From a checkpoint of a small mixture-of-experts model trained on Wikipedia.
Size: vocabulary 14605, 60.8M parameters.
Experts: 128 experts in each of 4 layers, 96 quick GELU neurons an expert, a softmax router.
Training: a variant of Adam for the experts, 310M tokens.
Below are experts of layer 3 (counted from 0) of a mixture-of-experts language model. Rows are named router (the router's row for the expert), up (a neuron's input weights, with its number), down (a neuron's output weights, with its number) and show model dimensions 336-447. Each number is 128 + 32 x the weight over its row's rms, rounded and kept within 0 to 255. Numbers have three digits each.
After each expert's rows: "comes before" lists some tokens at least twice as common just after its tokens as in all text; "comes after" lists some tokens at least twice as common just before its tokens as in all text. This comes from a sample of Wikipedia text that the model never trained on. Tokens count by the router's weight.

# expert 49
router:080131067122145103133128163147121162146098121136105185131147172124194152132147147158091120123118171075116099135138113143147140142107112125198098135114127080169134102167094174132134190112147152141172176166115158120176078099173099118114127124109128131114147190163141106106148089097179113146132141133121086165122135168154123162108127143130
up0:097145163156131094159050111142113095139203157157100160126130150152170068112131096108150184096111103147116161114115073043100130136105112145125131137144139092150119147087155148105187119111126096125132141147119180112095134088165105105163096153105160120105161063178138119142143087163124169113115156145127093183120131099164152123117151107132
down0:142099147132156142170151158145104140092121138179125132131118091113069109092111126106147177178110172107139141193138140115078103097109152144065152087160147092108179128075168141181100136136080120142154167138125097096103168107088136115160123123126211119114137169109073108105102142191160099101092138127125138178093160165115134179138147136107
comes before: "|", "\n", "-", "The", "|---|---|---|---|---|---|", "In"
comes after: " |", "\n", ".", "s.", "|---|---|---|---|---|---|", ")."

# expert 25
router:108109126107156078120061122181136133173127179122115163097152209106116101079160180086134146111114174079175094151163124131149191197104118130149089121107071129113154093165110143126107125152120196209150192163111145115173062126156152154117055122130137120144090130142178082072108107077150114142127066162121093203155143123120079147119102113079
up0:123213090141138108142164126112130161151075068107156111120154149099111127143117076182152244162107101173180132116112090110099129146098129123121147170099182155156080134130109133127085111192091154164097167155133124125138153160132153130131135162096105111141161161092167117128054125183115143150150186086121104167147170145154170125141093083070
down0:145135162130112124109120156113144144057160057142104163150125168139114149168187126166096105089143085173149153116102129096095100180098123167149134161083117071091115110122167112194112112167146054126178075146089195071146176177122147137101105174154154124165139143111151123152156187095111084142169084158167120079094100150086122134101143144123
comes before: "\n", " ", " ==", " 1", " 3", "=="
comes after: "\n", "==See", " ", ")", "\"", " Win"

# expert 9
router:094083109095137142147088159161137139166106139097089180082199153112188117092097161121109184155110146098127089153130119148143149190076134140128143093115120091157138086133075150149152161134133140142151116173123154149209120097143130157126097103148131095099178182200151084083144118072144138152161080104099132149166063167164133153114181079088
up0:157078107151225147115097182147140129147102151171067103163106117151174116080122093128118114099090153118138145132119076146174176157090154047145125115168125158165141152133115181185084146068112125115115106155107153126123104088144173164089130103113177090116127106146166088130204078149119138107139172160162113132184110169116131173041142142116
down0:088115095109098115155140100117127102136173128146106097118165106133171135139121080088101132142147131109112158122171184093106050086105113154112198157191167172127118102128149170103097100173109146105133135127173113135135126133128074136149146118099110153098132149113139126140145099126090132118129107127104172107120125105135089109130082114141
comes before: " |", " ", "'s", " 0", " W", " 3"
comes after: " |", " ", " New", " B", " Clay", " L"

# expert 113
router:129153119089164101103142176177169132116106140105069167064176163126111115115083158097097140126125133102137132176174094136098165166106127077149162104101074070104140084108131113157101116155148144172186143125138167160121067112169127141130113135120147118100144161150175094107103054134140130149161127110151100158156141190113115133114140045084
up0:115124091082129090137096159126114132126108128114165145140117118115147146067139142135137150107146176111123113136213049074194141135128114115165166143121074114115121064139142090110120105116125109176199170122168137144132110149153090140126116126060131163097060155171148081112168093094064118108146112146145076184144082139096068126109173186139
down0:160139220136131155141109075127158098135082110060125144124171157122115155083183116100071110108144108121164112125121129120118173160092155095129149145126112123130094107150075119128099113212125144096145119124152101148064104095126149137138122142156136153143196173103114105144125099108155166083131144145160085088137111115095120097134093147087
comes before: " to", " in", " on", " his", " up", " a"
comes after: " was", " and", " he", " to", " He", " she"

# expert 27
router:081097142120152131149079132145166140157127177128116157095130185117098121109124149118095126084125174036152112200098107155161171194120133119189083116121078146108136120122068154116087108146143121157190173159106108143157100129137122177118115114138140129109113163166130045069165083103120164146154085136094096147149132135171079151112132084113
up0:099117158104151128124114130134215113121120156136126137064037131124153121110116112092093145134170123223112139122149138106168121108130150073177108110102083136120127116102141104086143094163115100143173172139115129121141161150101112119127129141105125152199098182140119102159173060183109071144133153071144089112154078105159110096135137204123
down0:113126088114113177122182149100099103132154138107143057148078114161082121130148161124100080157109130117139141174128136142126172138185033139127133162162163149147166133138141123167106127102090125138131109164136156143151186069093072136124155098083115098126094203116128161148147126158070107074158098114126139139131118086119076166108116154182
comes before: "\n", " The", " He", " In", " It", "com"
comes after: "\n", "w", "-", "Senior", "com", "°W"

# expert 5
router:107096109091176114158100153162152142178098121110085150122137150086185124091114169080077134112105178113124107180143106158138152163082109122136166124115089095148158079155043151166159156174161133134144156157154137124177116099146138163137113143109118084125187156165143085098125100109160103130171113062130084137168075161165094158110127144124
up0:092154118121109127116100148182133160084119178125107173140166126149104112083097190097107132089115143145149117109181095103151137192121126165137087182134189121135173152170084146128125109149135180143162123134142159148131104107163150103141121121145187109126092118129127118095148090152071160131117109130125081137172122142147102103071123090108
down0:139181106105090176086137176184109139163109142112133167141179070217079146088096149141102118105117157074069138122155121087172133136169095118100111141156099146179098114142182088160144113191136105140177203116073146151081166188119089121072125138145110137186135091144155151107156164158066087094153091133167131114126157163094067139143119145129
comes before: "\n", " ", " ±%", " %", " 0", " +"
comes after: " ", " |", " %", " ±%", "\"", " Votes"

# expert 55
router:089139074138154091159117163129177148152126105078084174102138176113146116086136139120105141083112144066129129146185132125108224182104079097153142127118068110157154114179127155134143160120114143123156205169102152123179113136138146142092096112080098108167183122186150109080115115116179115169160128079102147165144116149137111142109120123147
up0:133126089099121118148130102126095130185181109103104075142128154155091170118102126068108117116103139129144119143150110063176175119119134145159200194099145168043164118116133157061084153118163148143095106114161087194109187131124076119110148142122112128181136123141166112093084057150142134070155124107167163155114033134104091126083087105128
down0:108127140060110151106143206167185129136052145090087133150155125141120099117153146080149104120102080131110121125061145100088109072142097165082156122184082108132122142129086115151129132122125125085112115146160114049128144157160170099164126099108071116138128169139073099174152135134096107097121139112098142168140152133109145168130149178095
comes before: "-", "|", "\n", "The", "==", "In"
comes after: "\n", ".", ")", " Ward", "s.", " =="